Experts of a small language model: 64 SwiGLU neurons an expert, 10370 steps.
Below are experts of layer 5 (counted from 0) of a mixture-of-experts language model. Rows are named gate (a neuron's input weights, with its number), up (a neuron's input weights, with its number) and show model dimensions 160-239. Each number is 128 + 24 x the weight over its row's rms, rounded and kept within 0 to 255. Numbers have three digits each.
Before each expert's rows: "comes after" lists some tokens at least twice as common just before its tokens as in all text. This comes from a sample of Wikipedia text that the model never trained on. Tokens count by the router's weight.

# expert 61
comes after: " |", "|", ",", " in", ":", ";"
gate0:093133073159148133133113095118094151156114119127127117133114149176139119114082130141131139109179126111139133086138146136113182153103150139157094098122155126133161115150137125113137112122113104175091137137120156155112171137080103111107134116
up0:137142153110137137141087131100160128109089150148147125103096132143141132124131098126101088186127138150123113138114115102117080123117118121141143150158105098115093156114127122101107130137129159097159150126099141116103123119123158149105119148
gate1:141185120091168149120160122128140112162123119131118149109107098100161129147055124116114109130124146174179150178150076143136112160120119144186103090110122153120111148124112134151128149161164070117138128100146139092114104119100149158101144092
up1:135108141134116135157128145156093178116156110142130090141167159167120142107166137108152141133139112115103066119122144111148124130118129136069138161148127093167170116120164128107116137135133148129105122165104096180166156128145127098141110171
gate2:150121133105129139100111135139138145116122126115147110111143127099148138071147119174140101138097110147121126107123154156138130113133091137168132100137118122142102168143131146085154141164117111169119117148125148058131160114125155139108139138
up2:128127120131107108180143102133135095132114144139120165151110119174111098146100109123124149097139151112117163161128138097120158125113170110110125154098142112102126095091141112160133110113118116068148145108096082180134104131104124101134139134

# expert 4
comes after: " |", "-", " ", " was", " on", ":"
gate0:150171114127106139127134093169155134118116104132115162117149138147156126097154141122158117108084159151088113148129114135139129102108104141111127118136144132139129123120123085129162167135109108092123153102130125127155125087116111103146165125
up0:131134128137141106083152108152132112110138134132106119109156159149179126111156146130164120108103118142124127173155110128103154122065103159139120132133123093157113125111123095078124127102127096127114138099114113152160138104159120135124160138
gate1:095096093124150153143103128188176137114151146123084143139148108135135083131145084099112138113111118073109112097157138140123155136130131124107131118184131128142161100099162136079101133154115148145093148130093148118153124118139162149136138124
up1:138109173125109143135158121137132116158128141141150088138090142092148165126081133122127149120136119125185155126056134074149167138151128139153112101124110118112120133137128136141158159102136102134146104094130083137136117123117128116114163107
gate2:114153135149124083152120147180121094143129105117167102095176142100125143121158104140129167094131107090109155157172120157127180100130143122141157138171154116162118118138119175102124129121131128143103129116091152120136100121108111099122097126
up2:105098164105151102054137128105124160106149105127146145144146114148117170133090147115055133149128120143139123118130133125091122163122122155108124114186106173110151127109084142133150111099138095113108125144140120106140160099122153121097161143

# expert 60
comes after: " ", "–", " (", "/", "-", "°"
gate0:158152157070124149103196130157115120126156160135112185157105146154154155136140107160115134147094145075125146117095165128147131139129154170086119103111090101152170103112102106111124134158115117126117114099084141167103131150160160067149131072
up0:150144129121128080102108117135156108134119109120118111083142134140137117059074128094118148136104116135095156108081095145163120106109173127139166102135177122128117139104139132128162103143109147133137139141107116137137138102143127122135130130
gate1:106131142136077143134121145116107124134133086123107132132109135175139129077104141129129148140144081125092175122122116122095128117113188138176149146140114124130130150158121137069125121108112068132123142108118159135141123169149154163111108111
up1:123136081122102107135144172117121128110138127161143134165128160142148143124118118130146055143149161105131110145133130117137137120137128120128102148166133103096138111091144125117098145133143160138098165138106163111134107136109119104180154157
gate2:155064142148131082134147097174126127132144128173142168138098152105134080089087110146077144150141155153149135109112112111136165078143119140124103134119129137095141159159091114119111127139153098198151116136130117101137178192129109136146164117
up2:086156084098116167123125183079155125123112109093129086107158092145117158153153136145145119114109081105106138131141141163114099175111142122133146117134119117170108099099160137125139136117096139097104128094116142156130087068110147135137114105

# expert 69
comes after: "3", "4", "5", "1", "0", "6"
gate1:110173167140140110098089125127130111140111151111116135147119108122140113083168138230138105146165164163100149135112163147113147105124164113100102132118134141137120110142123114117097152137128093179109100097166111121146106103135169106155154145
up1:132100120089126123167114132142139133092106139095157138121135091135158192125111146092099147127111124108120169114171167165126146108121111115118140092100111121137132175137131120150125123122102181151152137174106159148144152134137121147125096100
gate2:094149108160131130123149127117082134136091115145138073141161152088157100093109128156158156132112108108132139170153092149116155106090089144137128118147095130140135095118112140113121219185083128126127101112156131106123116108124149115098115117
up2:107123092164149129157164102139121103157102138106100127134108138071158103150103161092151135148158168117102172117112090132134152129122128159146113140157128141119152164115118125146132129169130123139135121138134076112149119108130145136078109121
gate3:146168132086152143123132061105171104180134151132166112152133154072149148135091125169118126179129141129157176120139127119169130119119110161166148135150123102128135147139116168103154133120121134103130116120106136084107108116106110143123125091
up3:125107110152092118119120190124081130085126099131119160086123102162126103124153142051152132069114132143112079149139165124115111130121159073109140138125125106120147114112083101125155121158112112157128124134156127139122156152122147106134138161

# expert 1
comes after: " the", " in", " of", ",", ":", " United"
gate1:132108117147137141137110132135128135139135148131186141124096126173153149114106074120099125107092118148113095129135104134087134150117112115143120109139185149164152126124107132110105108141203139137118146142134121131130134160104163107154110150
up1:141130095130132136119096176135137138139147179129141136125062141157073148140161102124101118119137121151145114125138106116114098129143102139137118134148137126193141108127107133115111138134197126138138117165132123110094098144110129141157082120
gate2:130141120108115139107140120138144129113123149096083068106117138122141173139166151135129136137134143137137080120110173136121135161141160126088162127129123158116126161148166129086099134127155139155153129139128142113146145127124121135100131127
up2:145126090140118152140132114118127125130137136109106139092132082123184150132114128160099148115121120167133140140105153103108098175079183112114126130123124129110132141134157116144123134130132158136165134114138107145158137166119126096140092081
gate3:136131145105133113095127154110129127150137123165147171100114113158151109154179141152087117091082112090128092124125114096145099094113130098121127128124175145127112148097118119121147084140108151115144156103121101136197092145069107149129131107
up3:104126131159128121090146113130124143121155163113139094141093109157099117108096111146155112107150175144176168090089154130146089121124102129122171147158130125081119130144134139111140111106161113117117132123091136077172129104133139105092092090

# expert 40
comes after: ".", ",", " that", ".\n\n", " The", " but"
gate0:136130096120149142128147121140121145139096136109107138131143107116179122148141103111098151105094122173108118131166172173120158127131093136098134133120118158115122156129146128095166167081132097154163084108092145084115132121092109131133142135
up0:113152135120117147121170098145150121132115113115121118138141141064139096119145073108146139096108140157100121166140152146082130105147135141116100138143095108086148085095127100137128144085149089118135121120088125099099132126116129164127135128
gate1:143120114146100151151089115158132140142146133113082121136092095140110107108114165161140149128149098110181154143142113125077128146123142169151151139115144113153093169116093125132131079094150109120125130164169145084156122097136132146166121154
up1:096139141138099140063135142166066104151148164127120147190129104108114137131099092141110136123137109117124156117127094163117123124090116137153088119112120116143138118143151142111179138165120129122128138163101154141124160160117120104141133155
gate2:096140118132132154150157147139107124130099128149090145147098163100183093091126151125135121106117111100146123098127090115131132093134168161133135089141123120136135156110078122109109133199138129123144127105125114119155123120114108160089113119
up2:153180115158151132156170169142113191130133141134116116147144148096166087068115121164109105124127123115174065127160138113202140094142151139170146121150128061108134135136116151150095132153121146111142125123091111117152131109141117150088104164

# expert 63
comes after: "1", "9", "0", "2", "8", "–"
gate0:072094106114157146095127138135159098128158131098100101108127140140139095151109148157116120152110141119150162135123152119162111108129115111124116129130112138150139141125092096109153181168076105098132128097140169147167084141180131140125119152
up0:113167116111137109118103159143148086140111150146093103112205162135091131158149133139130122108100118133138146121102116095126152100132134130124133147096110140133109151160099089142128133133120104075145138148156094161189116171185125145141104108
gate1:088118137147125110132127112123123137140115147145110134110139129161147127140119123141124135111171111117109154134169098130110127119101144108126106157124160150118074120129117114073124151139166106169158118129111147129117151120132134117147105156
up1:078122144128096087115119123107112128118100112167124122134136120172112181158132126113093163116138126121140153107114098115119111135113152119144090137109162151184073142103134117134144145128129117152094138138133117132127129133130108093103091165
gate2:104110141073107129134097148183141106103113168111136097100138117148145195134151137145147142128114121137163102142115130142133156149088147154109098170142176093153103096112133110114138091134142135136136144142145144089168119141057106140123109132
up2:076111140181098139145118115146140167094131147137077055122100147125159136106152140124120148137117169123134119139114133126125111140175108096109177105124114137102132127127121156097144135158143170136093138138144181136166129129114109166101103182

# expert 42
comes after: " a", " is", " the", " as", " of", " was"
gate0:125117125130135107145150131146048144137118107108127118125116144120162149133112177138130136138121113151133149096088138148137113139174141128150153157124113132145154128151090080112131144122103131115145075166087108098156123134128128172092154089
up0:124129106106098074132116130125125127132162119139133112116124123132140134118133118127119134127111109115102150135142142128164132113127107107117079109144137172071104143131113143142124142098136089094175159133139123145138147103076114145111165133
gate1:113130154119109149120116119106131146105145127098128154134119113169078111108094148129088150109135107162097121132113154164104141140154085101082138118164127137129143151092173138094155089176145107185120113106136093185147148085097136133098146106
up1:123064122125142149158136153082142113134129116148083116148179095125157167126093109134120128111145123146112143123122158120110169149176150103128144153120129055102112114105157122127154104095198150164145152110131121092127158137135072108176121169
gate2:112135099127144142082088104156119121144113117141130070112103097148139144127170128103154150115137101096076127134089116133172139091095131111153136076117156131141132136107098075135108136154151143143154158171150134193130123149104143115144088142
up2:140143181130110154094120105100133108145164098123104086075105111131143152131069105113124149155086121138107162114145114093121144064142182161109132138131182112111106170110078145183131137139185157123081121164102100141121129090125147129131094123

# expert 34
comes after: ".", ",", ".\n\n", " The", " that", "The"
gate0:133118121101109123116137130119143098110134096142101152090092136069119147144105120141107133172139137136155091130120087133123138126124120131155123171166098128166118163131121137131121172146115145152123140115141126122121160146076132143128193138
up0:106122141143091130110100111151125098094085159129104188116121151064097124113134080145114111162155111147116126140138137124128144146111142119184131184145091117149091127109128127146125166129152137140099076162121119172132125164093158139147166148
gate1:128138113145137109152109092149100110133098163115112148157114108155125137151149171115143132184151119095122110121075086121146142111126117114143117121130131116127110176115119093124131148128163134159146174127145113117144149095111086110090105136
up1:087149111156143123130104116115095123109146164114108150137093159194123123140128150137131133122110143120149124106080125142102129131131111117123105122132129155144095144127111128099147137094135150171118106097110119150152148090087090098132076122
gate2:145115108117136110133156146147102142127095126118139119113122136152122129147125127117163143138103176117067131152124084119131132121169163139153114163151132175118123084115117144071132142171154141112163121122120157126155092137136129148103158126
up2:122127165125128138100104115140141118135168128117113114108148125084141111113134104130083114095135067150185139088086138143144122090102076101125145095106133110165119143151135082179132120093103126123122109154163090091126152141110141086130131125

# expert 10
comes after: ",", " and", " he", " He", " it", " It"
gate0:151131131168105125118146136131153119123136103107132086119152138140135110111146147142077116103136111119142123091081141104114117120076122108122183161102130117152142115194140117146102105084102103144096081146144118109131101152113129177146124126
up0:085119112107143139108091167139132080134132124161121121128136079144138146085137114114182135154105155168115099149120167164168112094123129167093092148121100131118157090101123133097118141157141129093132116110122073128071126125163110108143086156
gate1:111122123101129129136183117115120157112140115094084130135130094145117082075142111121103105109196127116138111095130140115099160133094139114118104130124136125115134115084103111113140140158128142122162111079152087090157108127126169131094167151
up1:113161103104132124139201132124131176155147126157109168137064136149124157109104115129123115123149077095116141103134143115087116133138126130129132131110132130092151142104112136105137121126105137099144135093137094142133147145154143108102143118
gate2:103114101132103145160158118124130148156160174124146116109146112079085117098142109161078137120120120135126128103119150148133156068121081076120095113116149152135122093129165134134136168124114142115113122162147139127142100144160082129189134123
up2:104149128154162143110138109136128138142130052130152144164154141123131147175124145094124137112119109114127125066161105113111126102104134161166161145104086079134115181131115102134126117156140139134145130147079171109115140126131147135106147145

# expert 62
comes after: " ", " (", "–", "/", ".\n\n", " on"
gate0:097125094187083162132091165150159116137099143079137148103140144116117107112162109124142137115133121123135140130104127151101109124126096123133132135112119143157149127111123131126126091102137150105121135103178123132197093126141102120116139112
up0:158158147105128128134139092080116128118168128182137134158146118130145109139104143069087114131124121128155133150136130120164145132151137157129112152155120134117115140140136140128122129144095124164154121157120110155088164122107136131124120129
gate1:140155118160132191103121150167141107128126162131148139115142105139170157125120129139128082130133116138142127149145157151163172130111142118162094168118200151148132099119122111163133104161150160083149105123074163155166128133129085135158133121
up1:114102108105087108125136141141165169156122104100107135111157160129155144118118082147140120101135115134125153114140146121117106111104128183096087151127128104127146136154144110148132121145172146106142118126163109065105068147159131123110166126
gate2:123119101155112085134139107125090131149095133169165130115086144112098135158147142118103162090090076130090069126160143129144151098128122082142139122101105139162137130102130125119132133128158173146139147136171156106125157128139078148159130133
up2:128143098113117067150146077124114139121120104170136112127067170108114166147145106109125175123091079125116113113160138133156122087119140096130133137117091149121124136077147127111118187127155153127136117147107172092110124146149101161168131163

# expert 72
comes after: " a", " an", " the", "'s", " first", " his"
gate1:118129171120135115146135170098139118164144142084146143141152122094114155135158166117176121174093119125131108151139115120096101081103161084142141165129112149096115119147151113129152135166134155151170114098133123131130158105163134127152110117
up1:165135140118122106115122126179157127143149108102154136154102121164143137115151151132129172123139103145128182126125124118100138147153134123166141191168156141118121124104094103105109101109160089163114162090157156133116170098162103156097108153
gate2:130131119105143158115133118159097131158116126155150149148137143104130171133169148121171137082111089102100106137139134130107164144100091129112179121114139111114103108105096149136102156121095120149156091137145144098120125139123133136147120136
up2:118104115151130093151085132101105148096110128095141148089137132141110154109123112111086127131148082118146125028120140084121114118156122139154118142144137129131113136166152151173163138124120159105116132137178113125120136144153133123125124128
gate3:152177168112107145099161112179141153176148134143155157107107117109140131157162090133124079116117172104141102152113109112124117100136122124166145134150087109141128161145143138146133145184145170157112125107094153103114132135086115146112095130
up3:128162117084131119141101106104112114075133107095104122115096151164145151122113109169116104120142146126114164081141138148123142144126144148103080128109140108146171140158126113152143122140120113124110138102121115094170133099144152087157126111

# expert 9
comes after: " was", " to", " he", " and", " He", " as"
gate0:155124109150138155087074143156128126163118149089146146096152117118109141120130104125133171116155114127134096148151173138104149158129161193162114140153140151124120147163125119094165115144136117117126134104120149124124109136118129104115095123
up0:113130141122142111153171129074123120124143134133091149172135115201098126083123095152116077100109115141106139084126167122090108121139126119132126107147095116132111067141129117162129159131121147123134147087156127122119154136144138109143160124
gate1:144093133137128109104161115126125185070149130111138167125184125128167129117172137123135134165172129147136144112122138142101149159100110123146103113148081120122064175101103144085117096108123114151140155106126107139137154134135139119136122125
up1:115127137132144122115095115119139095115135100139114147106117138102138081131147129113103122201158100146144154123168098155151150138077149149131100106144129077138116143130138132081150125124144154113139137172135115102116079134123127115101126096
gate2:137095145141110119112166106106118122100138135128163085132140156094132093121143130178145105113102075113135148140156122115113115100128110100123097143131108127117123180112183123119174115121073146113201110144105084097141155148118137156105112096
up2:107147104177100140080101124119118138117119142132128156135082111104118142099107108147111161133144068118131108147144133119133134126156125147159122124097164166075105129120164165104150179165093141107129129092112122140128144176139142138141137126

# expert 7
comes after: " the", " a", " The", "-", " (", ":"
gate1:139112073092131137118131126107157144132125123106117109077141145099141138121114122149145142140146130081141091139148050163102103134111116129139154095141136104126118136154130126124119129121170113145128113184113145082098052198127125113097128145
up1:141087124108138129117139117144147165133141138086089106143156120143113154091093118157124144137141100111121107126166103114109071145153090149159114105133123141137113147126133143149126128115114100139130131181131102115072130149107151083100133178
gate2:127134137154132150129137167116109133164087131138136127072139158110123162129138082105114164138114097091109078123147128146134135129095115092104110132148120098128098154102164105112147126135119093119156139104150158116122120153086124115109121140
up2:124079143103116122108102090130124145137144094111161072112088125122117096111103143112119110114129162094151137119098135154151101159111110141141121085070112153117139127106138143096139133183105173143139158098138119110110108155122146096151116165
gate3:131137130121145097128090109097133146118109151116085114089146114126144109131153086171116129119115139163069130166098096148163130143153127112080149141097132106117117103148150131101089114189129069072148123163124190133129124119151111167096130124
up3:158079112107128119150151141123126161111116147135129131153113132132162113148112096093141120139118161090120091177152106145150147141095107138159121119142124122120084130090160132092121091121109144119161194129133132126137155124130070118154142118

# expert 36
comes after: " ", " |", "1", ";", "3", " ("
gate1:124152117121155109074132113121144083136110103162077130161135100120142104183107122134157190126072153123157148162149116124161125139128151107115104109132093097158102114139128125123115154075171144108149145130105120090076160125095113109165132161
up1:119134138139115120095166140127160127125162118156087134155116126067109140156131131136164093152093069127143146145130159117127148113152107127123115128100109106107118104137129118136100156089132112101154113168148131130123097110151154114138134149
gate2:109139156120121188115129152121137136127097153144133074153132119114136139111122114186162154149135122109111141157115112170127136094110140087107155110161105152123123145171144145113164119112151122122128145139135130170143127126146135122134112105
up2:089143131135129134100126159095153149121148121110125128155151088106128172161119151110142122159132133085135096120140171114151080124127133118176143129100123114173123126069110093146135159090144128114087152157157137194132129113144137111126131160
gate3:094076145152140094123106134152128116160167144152096146110109116135138147135104150155111063144097098081131146135117120116118172118159068124092143105078112113080103120162090139126124140135071163107146145121091135122140102125088158125135130192
up3:133135127133158124142142134108103141102104146043152094132122111134156094100128128117153124138139152147103073105135151129120120168060142112164134159126137122170119139130189086123120136118179117154104111140157135113151151126160137139100117085

# expert 19
comes after: "1", " ", "2", "–", ".", "3"
gate1:119155125154127135116143122134131113098128164157108158130113152121133121101120156126102138155125153143130136067102111180113087128115111119149100174198131160130136128173089148103151108079109099129143150173125139078116107106140153129137134112
up1:109140118106118167107128137139133152118138120119137119140112118152105097109152135124116175158117102132137111169115159144146149141150135163126095120107177128105136116137115114147116132152108173124099105089118149174132169128130107100110144122
gate2:148099126131089146155140164134144149112090128126109101109119125137145134124139120160151112170122168159134100095131119133089112130143080133130119128118152108154124125105130121147115169107143119116077183167148158159142135109133112134161148108
up2:117163139113151100089143135145126084106107136116163143155091143123108130150132098137118148124091103129129151101094156135092105124142134126141156134121150124109132097124119189155125099146092122114123087148136109150132147093126132116133160105
gate3:152154127153134142161156196133134096154125095125085141188143118094124084122182127153092139074146117135157144094108094067118125107126092134124128100175097119139140128136143089123129147141152118163153126147140133133125113149154130096123129105
up3:145133140166138088133143126094094110136138114160124107095115135125148158125130139130169132103141142129140146136133097170165188158111093117137137142151098120120131126104135133147158114129137148108133160123100133145070133143119154130146074133

# expert 23
comes after: "2", "1", "0", "3", "4", "5"
gate0:128155123102143137145128151120144175068138101120113101153148166127133120137123114143079131117104120149100089123146120142148101106144159097118141115085154148136153140116181137096177137127076136117132155155151141124126102128115156104138125122
up0:106169134104149141144120114138123135102147113084118079144132151138140107139173117136095130118113161121129119102123119123154104101128143144103111098149131120133139086042160141101138140176111129135150182145183139119126095150127145100114091085
gate1:167142122133141115128147156131149156124153134144133153144117140115183147139133116170105125151180142111142122190146157126091139101102119144126127120108078132118118107119092131112151141171115111109146117155134141108148100133135100146121112117
up1:107165146139136146148095111109140111157136124126107126149128129143113120169144122143114125138059131143143136152137123133129152147120134110163104136123126109140148133116145145137137118154108167120129154154117146136087131136101121124114123117
gate2:127123141133125163152091133082143173125107084158087170103174127167165147076151127091087174127118180161119095144155123128126141125149098151134128119155135115124127134133140107153160106149130149112094142134124162110157105091135109131113129111
up2:103097131102167109110125096138140119136147155146131169142114136123103101165098198161162078116137084067133165109136119118120121173102143114109167130089110154135116133131121128150122106114118129148124092146122103096085148153129142145109103120

# expert 68
comes after: " ", ".", "0", "1", "5", "4"
gate0:143133120151097132134133123115149108129144103059078125126125155151128137154115149143075125116175112139147100101133112128093109116116088099137110139121121138139128112099176121101143115132165147129122135091180171129144137121101136135161136106
up0:099158131166132147128130127110146146156101156148125092163133132113111165081133095142133175143090176096119125122177107165133139118115135175095141093097105100140147098144080123122109136087117125116095122139115114147121165154154157112126125104
gate1:135112095155121104135115129144162172128112090134118153143108133120137075147146157106125130135109134120179118136112106100097100108120120145123130084115119156118110126132117126122168119142151115187156129089130135071139133094134125136129144156
up1:118144127119161117161130135088124106141131154128105120105153113122115165123119118127125104134113087093094132104124100119089148165108093107125119128158138099109131116110143122133123138116075162110110116151138102136085143143092107096130099061
gate2:125110123129110133120089112145117123111125120158128104125131118111136131096166130177126149163146129125131121125103126121140109120142079143164149167135135151132157134109148162129119141130127147069108136141150120101172140127093142111118152139
up2:105134129155100090161145142135095122115125093101141146110112146116125149153092129131129104102145147149126131118167151158116144153127125114119118141128082123100121125121105110110125111142119121136109130118138095111106148150157106152124116104

# expert 64
comes after: " to", " and", " was", " is", " also", " which"
gate0:155086153166148175136161134129132098125166144148069148143128128127116091101135125133130108144136121092144123097131104089116146155143122114122150123120125081085148104098154153100126149126147148100147096127164096117148112083110111133133137105
up0:101164099093105146120131122099109147088139119081105089110133134132143110120102115092155098128141124112143142147105141104162120104096116172131137148131127181139070126182131108145120140100099125155157130131078149192071114122122108158112100133
gate1:089085077132144099127142133152131163157132156099154164128119108125145157114133100127155127097162130124110091120121098122147129134129129106133143123141156084103163132131107109088122159129119123103121165134115112139138121134119114124135114100
up1:199147112145115117146087136081118052126141095119114144096115150127075127124124145152150098135106140123110128148121122114075133155117137173142108145114106166118176131120117147148126130128104111102103111142158125127110176106132132116151134131
gate2:134150135146125127146114173141111155134126129124108150107137133126144107149134164180167101118148131168152119112134142142130170168163097138129134119135114160152117118086111090098131123092119140142142105119160153147185068154160102147079143095
up2:087131122105108098138133074120103109122122131135144137174095119151138116125118117127122107138141154113083086135133141130092086081082131151137113161120137126166129164127152151175122080133104102120131143154131111087112197117094137119142152136

# expert 31
comes after: " ", "1", "–", " two", " number", " first"
gate0:161128157114147146163135137135161158104122096100094117087120125127134166110146120149116152101180208136141100128127138176103089147165096110138099135116120122127128143071175102133116110094148094141109110153143120126130135138106140082100111103
up0:121102136135152143155107115115114123118123132084139122093154162141126169087154146145100094147115188170180140121132131152117118143132113144134118162201148117144180120127130108116111124103137148109120093139145106086116115091167140128119142129
gate1:095141095104155140107129141134104100115153064119089028110154177120116110143127172126153120129117147108152119136105040104155129110131132081105129099125132131115110158102150071156155124155123088128153138148122137140133122124121156102097151106
up1:097125158139138163140143086095109104146121150114126091084134146117139164129112153146076120185150122154135132107130075141137122100091114136116161133122132163112116132147143107139150143114161104116127142140115122153095135114147110150151119105
gate2:141118121180098140136139155115094119093146099125128090096132116161112111108146161153128117117121121143155151139105125121078100116186124122144118114121071145138093167103113149109121114134131116139164128131161116128116074148108124081159123149
up2:107146151117149165107125117115110132157126142097117114119074152071149099138111127121083118099119102151100129103191153102139103166107131156126161145125139125170147089131120134139120146105100137088099139131121203124142153121128158127122106131

# expert 25
comes after: "1", "2", "0", "|", " ", "9"
gate0:126136104102126071113097107124142106148110109127104124129105133136129101126115135119117185109117150122144059143127096122099124170142136099152093097115118131145128157112135133156113114097149146121132140154109124112100172147126131122126124147
up0:147127134080141145132138136143137112113150134115108129123133115118106147113158113191180131108120129160096144093142161108117135140146106137112158144132093145157122121125147073098147089117100142122131136083145167103160104101105102133147156159
gate1:152105082112125140173118129114142167139136129160131144106121145117095109129155122118148158172147130139129165124136088137136159135148072165157126138142127137083128139113121099112162143122160163086101174134162117104130101117085149147127118146
up1:117142136124106117168097167184102158144133111117133162131085142133120100169149121127126157131125143147117096174106146143140085124143127139108149106090086115125138095117090136117131103148112166113130143080131100190138114165128171097139082109
gate2:134096142139100124136117163120182132146117124107112116177117117171146145139125118136131183098150128113175128140120114141139100165131151147093157107088108130132088144074121138065124184141134129141150114119118130169108124117114110142089147154
up2:160092143119125071125115149123114110129109141148108172139112090190146134136122132151161164110149141128138137112133094102132126139146140163124145113102103123125124099094126164091150152150147133111131099118160119155133127118096126146124162126

# expert 20
comes after: "1", "0", "2", "9", "8", "7"
gate0:177074110119149147110095140105094122112107153172113150127120188125114156143101118153130146150131100135139102151137155144119195096124121121152140118120090131162124145081143187112113107191155104139130093116133136172162091148127129101141109133
up0:107126134145139153134108096162152145170150077130125076117111144122100112144134140102164121150169135104100148130124168129137173150148118139129163145127131135081112135145141127196131160089130144118124100117135101109115086143114134152136124125
gate1:107104189137099160087161102109133132128069125094056095132152128128123090112140113131109085122100102116097161119143130124123132105121138139140120108113116106107100116138144135115150163125163109108126148106163109122103167071114124152157146133
up1:194102108131129129156115157127159142150123138103157161124172093118120119159170130120107094175149131167114106144099135102112126087120118105151130119132139153106092117147124122123120103150129166177125121142145131162136105138108157156118159124
gate2:145110089146114111077103091135125149135108082125135173148089162154126150139096161148105131176126159121149102147148114158122152163161128128112150122115146141138124130130137085104118110096143091120152112178167095127148120160138082163127145153
up2:112123143130123140117128129118191133143129130145170157130169139139117117121140137110161077117137119126174142186127137098175164123118131116150108131148121080096094178145158140148126129129132108124118136091115136130140127136119113138130095159